config = dict(
    d_shared_expert=0,
    balance_bias=False,
    qk_norm=False,
    tie_embeddings=False,
    init_std_up=0.0395,
    lr_mult_qkv=0.7,
    lr_mult_o=4.0,
    lr_mult_down=2.0,
    lr_head=0.0155,
    warmup_steps=200,
)
Below are experts of layer 5 (counted from 0) of a mixture-of-experts language model. Rows are named router (the router's row for the expert), down (a neuron's output weights, with its number) and show model dimensions 0-159. Each number is 128 + 24 x the weight over its row's rms, rounded and kept within 0 to 255. Numbers have three digits each.
After each expert's rows: "comes before" lists some tokens at least twice as common just after its tokens as in all text. This comes from a sample of Wikipedia text that the model never trained on. Tokens count by the router's weight.

# expert 155
router:173120074135070113129145105135109113130131146120114153152105100151165112115125104116131154104126120140125136160142135086093142099117143092118157135143098127113161110142128109110135164161131120119159107110159103141136151152123132114127078129129140142157111141136113111164143089123104145120158090100144164085124115130152127127125069134106077162099119132154118135107127088123138187147105094121140163144139139168133190125167126166104105182123111129173145162149124108162153126092134134
down0:142122084133103129152115112119099125098118108144159088144140132211143139143120094142109146078114164142117142115133130134087075166158109134174097121097139124165105129165113134076129111168140123131137157111155118133176119063136143164100121145123149155123132107097149150157152144128146110148110128134134122122104126147124112128094122103127153151125089129162130133133062094145088154159132121135093103164116125120143148132151137169134157117117096115093118138131141158110133110170109104
comes before: " of", ",", " to", " and", ".", " in"

# expert 80
router:139165136137094099078163115099115142095149117132123145160093159159153115161154138123134141155103132169083162164115152116139158123084143095128132125113148124110139081106137088160129154115139146127123092120116127151125121114113128109153103122117171141153103121147127176104085098133102146096146133100118157112169141121111092119121116093108124101094139093175165139111156094114148167136125107115134143124132148147133136105147074148141126140136148122179117128167167120154171147100159087
down0:125172116113139102138130164105074151102136091132116102135125115146119143133153159104126114099117130135107174114135154157121126142137105122114143128140113177136135136139114105108138144100101088092161140154150147120134092128138151150140149143058141138137124130117134113106153075112138098098115082131124136080098130156102123137129164109132111101129128114120135150150096102135125230129075175107143125141148170126091166118142138117120126171110116124143156133141099137140101144127191132
comes before: "19", "20", "born", "C", "D", "age"

# expert 241
router:145155118117099143114138097115102129110179112108142154124102156170130126135149124111146113137110155157118157152192136110120129122170126075143157143128149119114114137151149106141093131144130152160121086111146132114149123139102109100141083102117156145162113113155140160110123102104128123146144110086137154116175071084151074126160116110103100100079090103152144145096150137101144147142125092102125162137112166148116132090150077144111153122092138141161119122128145109146141157102150101
down0:105117111169157170097110136100145132109121141132104104113138131143137130128137121108140131106173135097165150176110091093119160165136149099146111121110092163110153094125140158165186153107085150110189126130164173185147154136143101145126136121089148117126120091109122098118129145110084139130133123118125113143110145177121136138091093120118093100125142121126099130103146125100100139127095185102196118142123137183117158130085118108143094114129134123136104124117122133147127129136115126
comes before: " |", " |\n", "|", "0", "%", " km"

# expert 49
router:152129103162095112116177127117093118130136176090119149178116140160157099116101130104163113105111138148088143143167148102096134136149181119167161153103128142121144094138125099125142129118127148099144117085164087156153166139115113131142101129098186135162124111109134135114145121101102080079181109123134143115136099097145116143103121115125119148089104162145123115133129085117147151123099115144114148128101129145155153122178098160118143176098158134152117118119140146144125146094129106
down0:145100093109119107148083168135138110111178135158172103129122159079140113119142156144092092136129139126134083165119118147167107137106110103174121112143110119131141097176142120152081087145133120094110137100120110096156128170111149145125149120164137153115133128113110140119092117149141110113128184131102167169132083165106148134118178141130144161150085118148083124130119120139117114086123114142133153136154134102138095127130120158125116113132186164139124107127143149119091109125083141
comes before: " of", ",", " in", " from", ".", " to"

# expert 232
router:128122132169128080143158075152107113129155142109119150147108115146125120141126107100155113129124101117103134131153134123100139148135168107170165122133114148139157122176158088185131159122126114120129087103174130144145133142150106072126085112122180172150129106143124121125138097067109103089159116094057161100151086110174112113134093122126114122123106142153126109115142095136143138122101146135121138122126147140141176110139103129104158165128133148160167134124163136121134120110108112
down0:109134123146121098111129154104144111140105148151115115141123157157136154110153103127121122130129148120087130132096128140132134153106137163147102166144126090094076099139132143065119116148070099085182138125131101096122113096096166136118108194127160121138116116192093167147095150153195122151130154139122162107136111107108118134132099140103106171122140130117184126140114107129087088127116149137179125137147097123132132128173131141139123116160090142111116145153118132128127105131137126
comes before: ",", " of", ":", ".", " (", "hold"

# expert 68
router:145158123126105144121126100115105126122176105093147162137100149161132119137155128105153112135103165164115164140193132114118123114160122082128165132121151121112127140146149092143109127146137152158120086114159126120147133145118111090134083100113159148168109112152135162117119111107126132140152105090139156108173078089143075127165124118102101087080090105145154138093150142103142150136124097103127165124113170156128132096151077148109142133098137147162108123134148113138148151104149100
down0:156135119140146090112101127084128136105143166187159124170134131156143099136148111118134125129155071118172127151135134136109095147128134129093128136113122115141117123155090152135149104139140049154129116150098103129113102147131116117165126111103125155187113157141162116110157113112168109141136123161149118120103143105108186146124111098187122079133118121128169156137102130100122124119122107142167111138161130134119133144124096166141108110085089121103147126089102099131172135134091132
comes before: " |", " |\n", " (", ")\n", " and", "/"

# expert 71
router:150152120123092137115130102119105128115178108108136158136094145167140134136150128113147121136116155161124163153198128111113123122161123076141159140125155127118120137150156099140098129143132145160119087110148133118152132146108112091144089097116170145156121123149140162117129108104127122142139103090130151113178071088152071131168115117101099086076088102149155147096152146100147154142122099102125163129120174149116129105149081134111146133098131140155124126125150111145147149102152102
down0:159071105116133123086152165116139128113134145162089132141117121099147131103164128110122123097141125110094139136123099156175118168153146112134083100135135084103115120167081160165157102133144096112133136108126159125101130096102118113134128166119104164131142144102124099156126107186120085134170122145141129124107147160101145102135150152163103104077120108111149147154186120108105165169136116130134133136158120156116095138112117168112149083120119108150119101168143131153147143104117124
comes before: "|", " |", ";", ".", " |\n", ")"

# expert 252
router:128144128147105149127135130134115102127153116130114157131113161179122137149160133096113104121123147177131184148168143141118142124117127119164137156099155130106132083123129094159102140116115141140114099097149136131166126132123126083126081134141183138157108154121138133138096083127083120119131125108135144100178098099161092103127109101133122128083109107172163154086188136099179132143116102121121140112123129121082150105184109184128130134116158115139098105145149096112132118127126099
down0:152141137098141132134132124115132097122164138166077152148079103120115117162103130171146167149133095116113082131145111157096080115092154115127080139092122146143159136143158139150181173108124142112116156114138144139087130128112164129171169127158134144127130101142152149125125110142140125139151125067101135094145123177092161141137120110123097131138122155128078114101151142132109139171167120118107129128111134135143130112127153092142074148131118109130149065137113110143131088112109105
comes before: "19", "1", "20", "18", "2", "10"

# expert 224
router:145117114107109149129130138135090113134147115111168175136106151175172122134124114155139143173110132152143144131186094110111167113132138128130189144150158128116144098165142118115116155123118120137118108142150114147131088125103099087155142112118160125141096138136109133120125115092080147133125113114094112098133111060123086078133116091063084133133136143116167144121153106124175164129110087126128132119127173100118171075151120130121145137104153136127149153145137105125154126105150123
down0:117109119134086117137179153105122120119121109164122111103125107110132139088133123165091134154127148136163112076114137149118131155138102115108137104154085109111122135156130136129117111156181117163096115125106104153151147144095172164068148135099142145147125123136130121130097126146141116126163095159152138144134131132120158088112133110117117089106124165152102116144132098141142105123174121106124157115060184148095104135117170100149137173118114117100181123085161129141167143112110158
comes before: "i", "h", "a", "ar", "an", "ak"

# expert 158
router:155132088122118100120134092098105125137161157116130152142090153137169097133149115109139104139125138171096138138181138129084160112107167100122129150111120133119121103109138110135109151146168141130124090139181130121122125130128136119112081105142162153157128138154169142100133112108135110082151121121103158079168054091127114111174120128108104125111138101169129122129129130100176143133108100117109124146111169157091176135163089151116156121092158170133106135141153111143147116119131121
down0:108065106124129103149121099126153159122144111142123120130122095129137171124131167124135135126151158122159092147133106117150153136114153118104099096146148159123102115145146145132169116129131139185153121153116139129166125113104126133185173088119140137151146109071100147126121128153097147133108121115100096113142134092115151147119142120154135128110161079079180157143060147099092132138101114094144165113124161147089131100126139086129105121149113152111117177111107151124129154088139133
comes before: " and", " which", " but", " including", " with", " as"

# expert 33
router:128129151156138098083134126079118137109157121100161113145135156138135091138149139078181130153109148148118161150131140131096161121134142125136138102146130074103176106130123091142129159113138143166129118113138127121121119166134109116128136100091137141162105139164132164134135112101100104074131108114117128136158113114132115096115101090097101131091123121125148137126154139087137180155078098118098150132122181160087142118156120132134131206123169143145136124182136095113138154135125130
down0:149129138134105145115197117167117137163123098120092129125123091142073141129117170145122171145183162102104142097151146115105130189110103114136176132109145120129103159113135144162157112141139126095115152150159127184126114098073148116088110146080098108078123114130089134084161094151098151131090104152126108156152088103152118145131094139109155154109138117133129146153146103134153118086113119117143148132114127140139176129132127108148152132112127125115117149105142119117139111120138129
comes before: "S", "C", "=", "P", "See", "History"

# expert 78
router:166155124089094090119157094147110142095137140107144180149113152149177100152156109134129096126109133148074166130130118085129137111117123143115138116130134112126135110174147102151137170139161155159139081082128135136113119117098139083163110137135150138127133124168165150084097123120086118144136111124136184092180116137121096097153128063129092135123155138152163114100140085131133151128121119144131138124080139135093121126120121139081128132131137128125112160136139130171164143110128124
down0:113163138156120102121126128105128118181156115142121151126100154110143137121074118163149117103127087145142091142159136107132104131126079151115136102132157115163112107148122094100098118091122140144119108130111055106118113098117109101117113144166139136095135141151132123124119205123117137123137113099138120110101156172139107161117183128103109134160166144149108143153151163126131149111176130165118133120166112177114116086101138121183116114121083126101123150101145136161137111147134141
comes before: " the", " ", " a", "sequ", " his", "ternational"

# expert 206
router:141146099157082145117128123109117133107140148078118118141112097151189135129123098117157112111113141112133187146146124103119119101128137110119152099131131107111113125119136120123166123124162150163141128088187141153144131154134117090155108152102184152139142128169155128129140114061147143090107050102124153119147132106171128144127084112101090125116157106142138107109137122121147157186094097104103152147110156116127162101148100139115132128106147114167134125132129120115126143128177134
down0:120137139145119107109101185144110128146114147120119132125142152132139141167111131112106122138118146138152135137147163112109139163142070146126102116076124157107154137152122123148147133147130096126118126112157144116133115172101144132135118122110172112123097160099148088109162187112132162157121120114114140158094134064115114111126108149162104131139138129112123158081109115140118120154090092122077150135137091158103129073123122147148165103113083179101161103173126173151082109114147135
comes before: "ice", "ic", " and", "y", "iety", " of"

# expert 245
router:125143142137102131113131090130094132143173128121124165137090126139119126150156124132138119125137150126131176146168132124128116102164159087142163159117128086122127138128155114145117127141145123114144072099126100143127135125103122075139080111104153128154137123155151180142126087138084105096109102114116130121148092059149076095174115114109122105112097115146139147067146126119164175128140101139121160107090162163125133112164100163124155141122136112135098125133134091121142149103160099
down0:119125179174144095135144101099135142112127157160134096168125140108131112157139091096115121146123116106123100136139142164083147105068182121141111138085155131123142113140132094102131148139136104111113083157127121121112175140105147105131139079105088138128163126128136155152161131105129103112156132139123168123144127117141117116162171076096132168181145155089137148114085155084112102112129154161127133148112162126116104113149100135128143133118117137144141114095180117085109151144120140
comes before: "1", "0", " |", "2", "3", "4"

# expert 136
router:142156126132104131117141099123105130118184107107139155141097152165129132141165130112147126146106164155128168149192132117125122119163119078146160141130151123117121142151151098146112139142134157157126089113152134130158141148105115097144091095107169144163117118153135153115121112104137139145151105090130149112182072082146077130160109114106105086085096114146151143106153143104145150138120092100129165138106170150123134091162078142113145133102129145159118134126150125141146152102153097
down0:143142084136138136111116085131126177101131155147111153149107115126147145099080170090110152155149117090178117106136141121161091124132148091169128096122136128121141162136133105130098190103120129141149102099168132093150105124111163084138150102145132143117097147136145166146162092096117105120152116125071136134149139081121115092140150123127128143133129169126137111122135138095151093127082103098143122097160130126141157109136076179117107134114136142093121114142163150146146166133135143
comes before: " ", "|", " was", "–", " MF", " DF"

# expert 51
router:171181143101124104124154106117100127103130110120118137190130167175141103147171113140124107105127146121089152120150145124130131095130136115124124146149169125110144113138119082152152157144115160148159103081158159146146125132118146094144119099123142134135169136138136161106116085077107114135130146134102195126133102117119093133118103114105093129095126141174176137117145088105139126127101114157136152099132116115087126101143118161085125164122139119169109133127135120133138169085120075
down0:144154144128094120123146137153167146099044162158094115134142137121099140124139131150149153123110136098106155090137117108141131122116117136142118111104153157123102125152142146135118102164106106140130148144096133105114157112160149102174130151103098160103151112099116174077142112118120119082089137123089144151115147181090144094138143130112074146135153135163148160149112112150130142101135140142138147095139081148144133131154108088155113148152151126130121109121128178092143076145102097
comes before: " ", " the", " (", ")\n", " a", " birth"

# expert 54
router:150152123125097139113133089125108130118169101097144149133095160168131120139149133107151116142115162156120158154182138127107133125169120074145154144128154122119120138149149093140094128130131147158127082110143134128141129143114115100128085096117167145164123106152138157112120108104127129144150110085127146112168070088153063123163116105104094094078091104153141145094157134110144146141128097102131161135114166155120132098154076141110152131095143141166117124130149113144145160104146102
down0:096171162122112149086151146091096118119110121101174108114089155119172120161150163117115158116136094157125141099102110092125101105114134108134120134094147071125111101070163107067098169178144125142111150119140151086165097108167162131132146153142167169110108137120157118102129132134146102114120136119134109129150178115128116097102127082114131130091109118137126123102138144103142131154157143130136145110125124132132128146105118136170166123142152132148124107157157161145097165142124139
comes before: "|", " |", "′", "7", "1", "9"

# expert 70
router:147114130135087112057137087149107149073129121136132137165133142150141118143136133098164136168123155141085165132115162117135149122102165080134157142105176103126137107108140105158137154141158139162142120141141096125130120155089097100169117063137121111146109123130148122085114101083129134130138106101129131111133077079134096135159111087139127107139105107130138111145141132134163130192115131107131130135123135152094135094136082135086142124105157108142138139167134099135132130119170129
down0:138169137129130150114072111102102120119134079138131106098144169136130160128119119130121123131106129125167154088136132175131078146140147128151118133111141117174081105112161103084145121113115136118113130104155155107129137112106114147129146166107137096127151065124101117158118126138132085127127140122133115133171156154110129113084139108167169123135140121141118149148139113152144132117138158108111125116195166103102180085133124150121068160160109142162098156146146109116106082142148105
comes before: "art", "ampion", "ampions", "ief", "ild", "ampionship"

# expert 0
router:135132131140129141087121106133086135124139144131123159140083153156114145171168121104121136118112157133127147171165104128131138100139158069168159145120143109130130106126134081156112145122136122149144078081150134112125139114099099087135079122131149141165134127127120171128125106123102092132135127128095137114184116087132080117155113091114123133097096118181129133094157112139166163153124086103143137126110152112124125104167113187128167122116115122128095118155173104133123168132156117
down1:147164146157132159128089164092104129145134137120154102124141132148083088140135150126106148133127092149129108109095122106085122147080145086096121157129143109084159137106156143122113146120157131125085144113161122149105165137131166132113148131153135140105140088168145150122084144136098125159132149189110150144153169125116131125150123114136075101116120134131120108151122160129123136093195104119107117083134143160128114144156124126138119176115174145117085107127135143095113091137103079
comes before: "0", "1", " |\n", "2", " |", "3"

# expert 126
router:140122132147110137074135128107108124087132119119143117153109162139136122166165077093149136135099139113095166132152109129141122106137147082109136119141131095101160128134135117157115173113151132145138109116142097110126147131094119121175118093094146141173151147127122159092124117105125121137164111125115176094147091077149061126135111105073130127097105105161132122131139107148141153138109098130112151154130170159105138097143080151075128147100136144141098145180137123167140156131153129
down0:151096126205104126125083109125124143150140143128145124117146107146101102146136141080159121133107089126142130122127103171100143168136110144093134122128129171109126105094126154110177107134124085139120151135130156144102104152155082123118113133125139139105197139106141133149096147134089171129145147148146107098133166141129137176102115096121115123090105129107164109100117150124154143087131159126114090151125116107154190104136132127112113113161119107108098142171135115167116087164124121
comes before: "|", "-", "|---|---|---|---", "|---|---|---|---|---|\n", "|---|---|---|---|\n", "R"

# expert 116
router:140161133137120135095170118124097140141168132084141165155119139189166125123166097108156138132140136168116148149143127138137124126152140081113123144137152114099125100125164099128119139114139110154117086110166123126148106113105133114128108126091128137183138129127147142113128081117127114142146130112106141125153076091133070116118120115078132087078127099144121135083133127091139162145129112147106169103115150137126119079146081167135151168137133105171107121123167125142130156085153094
down0:118121105136160083139146126116153102122082137140140118109138163157129116071152105129188122143146137127130144119111095150122175135069134107118139163125107129125168137107104128134141124124104118106138118150128134116119141149099116136118128112090107135145104115154072124115119110150121102078113215099154168096130149109150119175158098124132136116172159141096147123145123116121119094173110135136178105155130137107140107117091084151160134149157145118133142144107119107137171131148080135
comes before: "0", "8", "6", "5", "9", "7"

# expert 20
router:143157120120102136117138093119099130118180114107132157134093150175141126139153124105144109139113154157116160153180143112120126120170121076137157140127152109112120136151147091142101120145128144165128095109150135129161130142115110094149087096116163149162119117151145156113125110117128127138146108088127147104176082091150071127160114110099096091072088101142150138091149140104150139141122090098124164129108170147124137089150078132112151126096130146164123121123145110144141149099154103
down0:159134153144149147127167116145100121130153139108100156125134115101127118148121173177142108127107123104093110150113160152122122125109139100167135101130159134148139122106095136139123155154180122089147132088105163124126088123139108077106121111170127170130105161116122104059146133150137129112119127181069114135113136103156091124122179101138152131153137118133132102092145143147126158096133127092076132127105149109124145159094102145106155129134091089152163139095149146084147136136127138
comes before: " |", "–", " |\n", ".", ")", ":"

# expert 177
router:123130147142084161073124125109099146086152114096156156140071153123137113150154105096157133147093163120136144167157152122095125119137162097099129145138137134094141084137177115140115129108169157151137114120153135158118146124115132086149080103159140131153149138136168165141104127113133099096155117102114139119162106128162120137151079103099122111115105131184129125092167096093178158114109123131124156138112135124111148119132099149122119156095130127181107154155127130130147126095128102
down0:101121110166111121137133144147123134083123138124150135100089110107159127106130096158153134125091090158127162132143116135159096109128085102131162134151142096159146111144128094069111170106138137139187137156142170106123122168141118095165115138158120064109152141115117140156139166137134160140120131108111114112085112108148146122110100154117182112161132136141104150123092165100147127112152113150115146124146154138090113113106104177147127136148184118103130089101131117095129150120091109
comes before: " •", " ", " P", " W", " Time", " L"

# expert 107
router:135142138114102131050111131104109147077143115082151151154087144122133117161173113107131140166094176121124129169134141114099152101132147101109124160149118126114152106153180100125128157121163157153130124128125135126131139108103124081172103089135133129154146146161162152121117116113106110095140098080118140105149132116150133144141097115105116105120114133176132130076176136095173173122102118139118145130114143125113155134126095157120147147100126127158099172155140122148181124123139116
down0:154128143120103121120126114135097167152055098137070128129120111107063170115091091132099120084155150156173124147156089158158157177088125110133130138105129123111123124161096105139092119127139121108114146148129155102116111099162111118190103125138138148170128135087139116161119118156179137152122114133109108144145145143162106113118120093136121165147113123124108118116110155167159114138105132107158120149129091133106171136105124125135132116134109145106173137108157123146166109154124130
comes before: " ", " •", " P", " Born", " D", " List"

# expert 195
router:146155129130097138112130092119100128113183110109142151132103156164136128135155125104149119138110158165116159152193135107116126130173117077147162136128149127125117138150150098135094129142135152154123096112145132122145127139106111094140089095121167144166112114151138161116124101108127131140141115092132152110181071075147072130163113114113104096075093106144154142097150137101140151141117088100132162127118168152122131095154077136119147133099143140161115122125145111144142151103152107
down0:173119135113133129117131147104127133121124117145089119070117107136108131141093086158110116137132122110111122144106124110166082123160098073145098151115071143141138100129114118146122116093117105143086152085160132136129115133154131126095129121182121132106131112176123115104152117143138129101126183146096121087108131152157144146118096160128141135161106129120099180178101161088153127150166119141158138140149131148145128130151135092160125101110121166103164132099108135152179142121156173
comes before: " |", " |\n", "19", "20", "'", "',"

# expert 188
router:132122124153131086095166114100107128087188115098121131135128143139141111135130116083180135120111144166105132147176106137125172105149142131135175119141112100106173117128137120122130153122122129135140105117154114138139101161087101133129116105098125123166143138181136184135129117113107109096154099106117109137155080123129119131152099093133095106099116146130114173120155128090125152164120100103126143143117176163093115084166093133117120171107136169130129135146158107117124182097143109
down0:117126198139124088124127154114156107158088100172109113155116119148123137112172134074097094166128146109143106136073123137125138145124130155131114177110162132118103137126119124174165108150162118129147168102103130099124137155150164082109102118114181148132127094163078095121109121081127104138136134152126148118087151110121105120134143119150136159129155109093130134106140144158110144134126154107132129110118171128084074151140129136144140089117116123164146113099164149139123142110100122
comes before: "A", ")", "N", "S", " |", "C"

# expert 165
router:109108080104122095136156102127105118123157117123140125162082149178119119150154104142151090133109133116090128176169115129086134144154145128151128125138108134104135101186144118127141158148125123106126112092154094143096086132123128127136114087112158125155112122144134150127136132114082126120150092101136122100148109104160120128127110114076088098101102145138137164104179112123129157195097127122157169148101163156139146099150119154114158145117145152148127139127140107129188169114128095
down0:146116145168101124137151105135137132122100089113150127161101158097098158100095140149061094089103172125153127156150105143133145104147125141133133130162121130137115103127124132115143104111101155140135127132147140138078129163073084174114196097116121173135110155133129104172126131130106151126104153121147146134139148107121159126141139127136131109129148139115076099120119137123128130093119106147153083131152135116133161088158125111143169150139122093143146132166113131134042111099145145
comes before: ",", " |", "\n", " (", " de", " M"

# expert 59
router:131151120128118133092143118107126145121166111112143122142128162169129121134186128087151138115099175125105131128189128139135156113148133119139158133127151101106150130106140122100108144113130113157146091082133142155125124141123119123131134093095108115155101135152144150125137114113078107118164100115122166127138094115140125117125082091134073116068119149121126175114130141102127145171122108127159151108076177115078147060167109143107144150116161162142107120154149099127120170117143103
down0:167091176130123160106130131145146189142137151116112132139115166138125135110138129135142140131113119147134113116123143102100142111105134121152141135155122121109120155178147108099102120130082133127117139123083131165090132121125121106123132170132153119138105080148130128109143176142188111141124082102142109106120132098124098193150129137145157061127155156096170107131129119154078130120126098105142096119142083125148171112127159132125124134138104132079133126092092131152078160134104167
comes before: " |", "A", "E", "O", "S", "L"

# expert 179
router:160156140134108106087158109102103109091113136099142128169126121123129150169169124091120126160097174132113159146150153120125165138138111137118124141154122128129167113154140094127146159119130158160149119117150136116109130122077101086149123101091124135154133148171146135117107093074129094079158112101127169098124096106125126152139087098093110114113102121168155176107137130119164149136069113127137137158092139130129118125138099151117150153095117127153107136158156093113170132110154101
down0:158120098135090139145125121151107127172109167120086155111166146157066139142111142126142160155067136115120143133152145111123144108143131099148092133125125108124125129122065139123093113186149112136110102131138148132124124154152151151103127171161123143151125101161196123110126085150119125099103170130147122097184106125133149140106149134125099125126095081160118134130128129153097146123127140100148124135091144160146132121157148142126137148075125116083103081135134095146124082119119121
comes before: " ", " Year", " No", " Party", " P", " Date"

# expert 225
router:160125119159091089134138124145127114130143149089130153177112107162160101129155100138134128137117139157129123166133139075066156130137180115141135112111141125096133107142114121140110151183141117154148121095130086153143115139083116126144084126131142138159151141111135129157129096089093110080179094116125178106140093119175111142117122118128132155136115115154118122086129068132129157121101115143101122129104142134134167110197127175102122157112119160131144135132147119137154128099105120
down0:132091096155128133126095157124134134167165130153133186123124083097176092099106121113143143127125145143152124135139132100137088141065134145122100110153153127120111167119108113162182090169156159094134143143127144124138127134124161064152121152092135125141123119140134089102141144129141138145128181138153114139110145158103137150117096129132098118146092147140170091138139115114157112146124144081074138098124124133103073091146130092130147117124113136100115117146114140151097128109154172
comes before: " of", ",", " in", " that", " and", "."

# expert 213
router:145181136095114096128143110122098135108137158116128152157131138139142087120197134134131100119096175160084161141130124099097130123118147137110130152115139143121146096166134068130109171155171167148137087078146134157131095146101135106168099114135158142141137141154151177113094125120099126130116129128116168116162111131122101103131133092116118148122135125162166132091131105108132131145114123141124129113111149123084139120136118169071155137102158119169121146120148113160161159093109104
down0:144131155111152125142120132161134113134088112126098173171165119112138133146146140132102068117064154119118118088140124122116099133162115143100125081118138128149140110143078126121140117114085157132141138099166130124092161163117119116130179077177113154132106102107139105098093131092135128094175127160140106126093153120102092145119114136119142144141152117115169107144106126105123096150122142154151085156178096115128124155161117124133180148145112135119170110126130146161139133144103151
comes before: " the", " ", " a", " his", " this", " its"

# expert 133
router:144155113126093146108130095125103133118176109100136151126101152172141126139155122122152118140111167159121159154188129122116123123161110075135160150118145116121118132141152095145109136136129147160126080116147132123141128144116118094137086092113162143163114119153136148117125106106130120137141106088132147118184080087155066131163108116098099091083098109162146142100154141100145144141123087095124164128109173146119130092151083143107154124104135143161127122125155104144150149111150097
down0:138127101137084114126098127143113117137139117115130113163152150143135104131179120147104145102154136095110131145111138103149157108109107158114143110127094112132113110092149146160116117142121105146164141141163108114127137170194131152136143114095089186108130096098163096107166108134134140125162135136112149157119120098136117169110118148151161143090072118133079144134128141112097106111137101130119103070089158119134167158126145105151127120135151184112082168126162130130080109123139148
comes before: "0", "1", " ", "2", " |\n", "20"

# expert 236
router:170130098128117104102153099079109094134160158110125136128106117129160112146167083100125129138108153166123139126170140132116157099092151094112133152121108130126159091123139104141109153128159132143152091135136118116118139130134124100121085123147185131170133146185139126115108123116134123083134100111114166070157080119136137126170100134118135138106135111154142132131139147107156130129115085149107137135091167152106141119150102175101151120092168174169116154120179103155139151130142108
down0:134126164118101155144095137081125181092125088141058130121159142116142088123124144142125119155133119092099059155128139144118169120181117167117086118147109136144115122118134149133126164100123104106133091117093149137144128116107069137153152172178133108124101130142154117131124108171124131117129149132117106151114111161130143130182133118139129152192135110108172089152138148158137130127160136174107115109118099093126107121125134144119142113134108160153131086118113135120092123117139109
comes before: " the", " he", " and", " but", " it", " which"

# expert 46
router:139184115146101112102144102099112121136125141113113165106102119166166148161115107126155106134114140140075150120133108083152139153103118130154196109141147110103106096138157110141118131108148132123183110122146092130178141137111126092132130142141175167162132170128165116138139141103127118126159111100084138123145119080155103123124064086095104159143123104141140115103133151155167113178106120119148117140110139152107154109131114127076123143103152109132144160123111087127121107149122122
down0:152055100121157129138178153143167136120131131117087131160130062180105137153132118135125164128098137187142126109114120125104106128127134112135094124102104157080165176120128109122140110145121139152117100123167087147090133116118144160119131102069133133176108131141096118112113151118129114158147129166128121115122120098138133111127095118134099100109149122128124141125128066137088125136188155134131159155171139141145146124146137120146105119134153166113107126148126156143088139096099121
comes before: "ies", "ial", "ially", "ters", "ood", "ous"

# expert 184
router:158155143143133120112130109076119112115134134122131150149125129171124087144170087115123104191122129161109172160165107127098179114115134068127157109104111122128116101135126102114106154166141141141174113116142142097132129138127129120153102136132168117167153123132127163110107131095130124101163109109106156127129097101139085114126118119119118102094111124157141151114143120104147136142132124139108181117082149143126141116167070135137122157101174166174132155174129093112150117131142081
down0:145104142085142128095170126138126094149103153102191131125113089135154144135146083142141109154066144110170149082126072168130131132141102136137114110136135152120130147106129135115141154136128136100117116083120144069118114157120132117144116101095117094125137150098145136122123126141155102146125125117121106089113103119149148155153118146149149111139158158140113134115105188130105114165080146148143114133116159136124106121154127117163131177181102078166133119116118113160119091177143109
comes before: " |", " is", " (", " |\n", " was", " and"

# expert 203
router:134107130146115087141133102124080118123154132110100174136094101161156105131141092112134118145141114158134172141135124107090188111134148108145172159153107129090143102131122107121146136148130118152124110105151081123142143135101126103133092129108134142168167122108131128140120095080128120080142123123136159136144098088143110105133117086113096146131123106156137140076171093149155165153099149119129158147083129137124168141149124105082142128146150164157102144136133110130166184107158095
down0:091167119129122101158140127170129139114135165102103108119110184112164132121120099126137112167149116094110154089099122114141106124114118157145128128110121111112129084131123151113143053119122128145086081101098127110095116141131134119135132136151089184156122160106124135110094124133130080137123089146176113129152138116157148093128131067142125120124117162148120131128176170120158081128156154140146096140161111166134104151130164117109110110146144162137140152145109137110127167159167125
comes before: "ign", ",", " of", "y", " im", "ograp"

# expert 7
router:145148127125100143121132094124106119107167110106146152129100142167138121133171138097157120144110152159110164158185133116111137110164115079135163138121151120107121139150149094141091126152132136153125097110142125123143128145097113092130078100132160141175115127145133167115125107117128115145151117082124162124173072089161068124165122106098105104087092108146155143089145144107144148148117091098122163115105161146119131094152081136109148134111140142163122118118158117133147159107145107
down0:132156105170096106110162103129109193057128126129097081134126128159117121125124105146106106132127146137117135124084074156143121118116120110127126133136127129148148158139116145119134116146165126139190126135132091125121126100134185131104107121138107120121128095100110156147106181181139119113135113186140136150104107185090135175124114119128138159129094122107129120129137127126148150140136166094083133097092155098124148148117075138156101145138135128141102117147144150124103119180112130
comes before: " |", " |\n", ",", " be", "0", "/"

# expert 57
router:136144078157108112132135124128077139140127113113155144132069145195146110135118127120165144125142147158095133148164091101095148147127154123141164147152111088107144110166135088098147141101129127100146102129145128157126098107098118108132133076124166108159104163150118152126096135095121151127108109121107111125130118079169100134133106074082081149129145149130125160138142124130175173151099142131133168148126143124115151081139112153128151168102173122155142135144135123152132136125113108
down0:095164136145136125089103173109112147115155150155108142170143133136086109133115134179131107097177132132121099107089109102123105116113107134130125111092122113116086122149068140123129101104151139136103160119116114157128163105155114091129131117164132133164121095181164115148154160122161083112147116104151143122118145143114136130122156172155143113168151144130111108073135119136128120170116092150102151138114110187116088136154124090084105095157157136139131113113128137138129109167128155
comes before: "a", "i", "an", "ific", "u", "o"